Below are experts of layer 2 (counted from 0) of a mixture-of-experts language model. Rows are named up (a neuron's input weights, with its number), down (a neuron's output weights, with its number) and show model dimensions 256-319. Each number is 128 + 24 x the weight over its row's rms, rounded and kept within 0 to 255.
Before each expert's rows: "gets" lists some tokens that make up at least twice as much of what it gets as of all text. This comes from a sample of Wikipedia text that the model never trained on. Tokens count by the router's weight.

# expert 7
gets: ",", ".", " was", ")", " is", ".\n\n"
up1 [145 130 147  98 195 129 173 110 157 157 125 101 118 171 138 144 122 145 137  95 161 133 122 171 114 159 112 143 130 129 120 150 113 159 137 132 134 173 143 115 151 158  86 166 141 130 149 147 154 115 131 147 125  77 117 144 161 114 103 111 127 153 151 130]
down1 [102 183 180 159  81 165  96 118 124 102 106 128 149 113 118 144 106 136 146 135 130  80 124 102 154 121 144 119 130  95 126 139 169  77 129 135 161 118 115 136 106 123 152  94 144 144 110 118 132 142 120 109 114 152 129 139 134 123 149 120 128  68 160  89]

# expert 0
gets: " in", "\n\n", "==", " at", ".\n\n", " on"
up1 [102 141 136  92 136 116  96 145 102 107 148  68 170 164 152  94 121 128 111 114 132 129 139 119  93 111 112 135 107 152 146 132 184 131 116 161 132 140 159 137 148 142 131 116 130 143  92 148 147 102 112  60 142 143 124 121 152 127 106  96 125  78 151 153]
down1 [147 112 145  92 154 130 105 118  97 140 103 147  96 131 157 142 168 141 138 148 139  86  79 128 139 187 124 127 139 109 125 104 121 134 150 117 136 149 132 163 158 112 111 132 130  97 150 127 141 163 108 126  91  97  94  93 110 130 138 102 115 139 101  74]

# expert 5
gets: " and", " to", " by", " for", " with", " or"
up1 [ 71 122 128  99 128 131 135 164  76 134 125 116 130 145 100 121 147  97 141 121  85 128 127 128 148  98 124 139 112 168 135 161 104 152 105 181 118  92 146 115 177 115 106 152 192 132 117 164 125 166 190 108 127 156  99 127 155 129 121 105  88 152 157 127]
down1 [121 121 119 153  95 158 120 133 173 149 127 147 121 131 128 132 154 172 105 101 150 122 120 124 163 129 121 160 167 108 143 110 108 167 121 131 160 140 166 129  85 145 152 132 132 135 156 126 134 120 137 137 148 121 151 153 148 140 159 145 142 113  95  95]

# expert 1
gets: " ", "20", "1", "0", "19", "2"
up1 [129  94 153 109 142 174 136  99 139 110 136 112 105 158  75 113 156 121 117 142 141 144 132 125 119 160 130 140 145 122 118 168 112 112 153 154 124 114 121 104 137 162 140 131 129 127 113 106 130 142 155 133 148 141  87 132 114 128  88 133  88 118 136 103]
down1 [119 133 129 125 164 127 110 137 114 122 143 112 136 127 180 121  84 141 155 109 100 100 140 147 143  97  71 144 124 152 134 124 156 137 105  88  94 126 125 147 127 122 107 141 154 133 139 144 134  84 117 131 135 130 163  95 138 155 134  97 128 144 139 131]

# expert 3
gets: " |", "-", "|", ";", "–", " |\n"
up1 [110 144 209 103 177 156 114 159 154 158 126 111 112 171  97 117 114 104 123 157 155  87 144 118 113 138 127 165 165 148 111 103 159 125 137 144 144 135  98 101 115 108 114 161 164 128 163 144 149 135 109 142  93 124 134 104 135 101 153 127 134  89  84 100]
down1 [132 120  87 157 147 133 157 127 108 133 117 130 207 116 125 154 121 148 102 144 105 123 172 135 147 142 107 110 140 143 134 135 113 136  67 127 127 134 147  96 120 116 126 146 132 129 144  92 110 142 188 115 107 121 146 105 115 119 135  97 125 129 128 180]

# expert 2
gets: " the", " of", " a", " The", "'s", " his"
up1 [146 149 175  98 100 160 149 129 170 114 108 123 154 122 142  75 111 154 101  81 144 117 102 159 136 148 145 132 103 135 120 139 143 140 121 133 142 133 113 129 108 154 169 128 130 141 144 120 129 145 113 189  89 138 150 130 133 118  77 133 107 108 141 132]
down1 [120 115  65 134 121 124 111 135 110 169 112  74  87 167  84 153 145 132 155 182  92 103 157  81 116  70 116 108 112 119 141  90  95 163 126 148 104  80 151 150  92 123 123 120 138  99 123 131 101 133 116  89 154 140  81 144 143 119 144 142 115 125 111 119]

# expert 4
gets: " (", " |\n", "\n", "ing", " =\n\n", "an"
up1 [130 131 100 164 103  88 130 114  98 133 136 137 135 142  84  96 135 127 133  96 138 114 103 167  95 122 151 114 146 137 120 123  93 112 152 172 118 155 121 183 128 131 122 153 132 100 117 196 132 132  97 145 126 141 146 104 125 103 131 135 162 104 133 129]
down1 [133 117 142 128  92 169 151 129 135 114 141 132 130 132 134 159 136 130 129 173 127 143 190 108 111 124 139 146 153 167 149 136 146  89 142 132 129 129 104  89  85  97 162 115 129 127 160 111 135 123 143 133 141 130 127 158 139 142 122 175 150 125 156 169]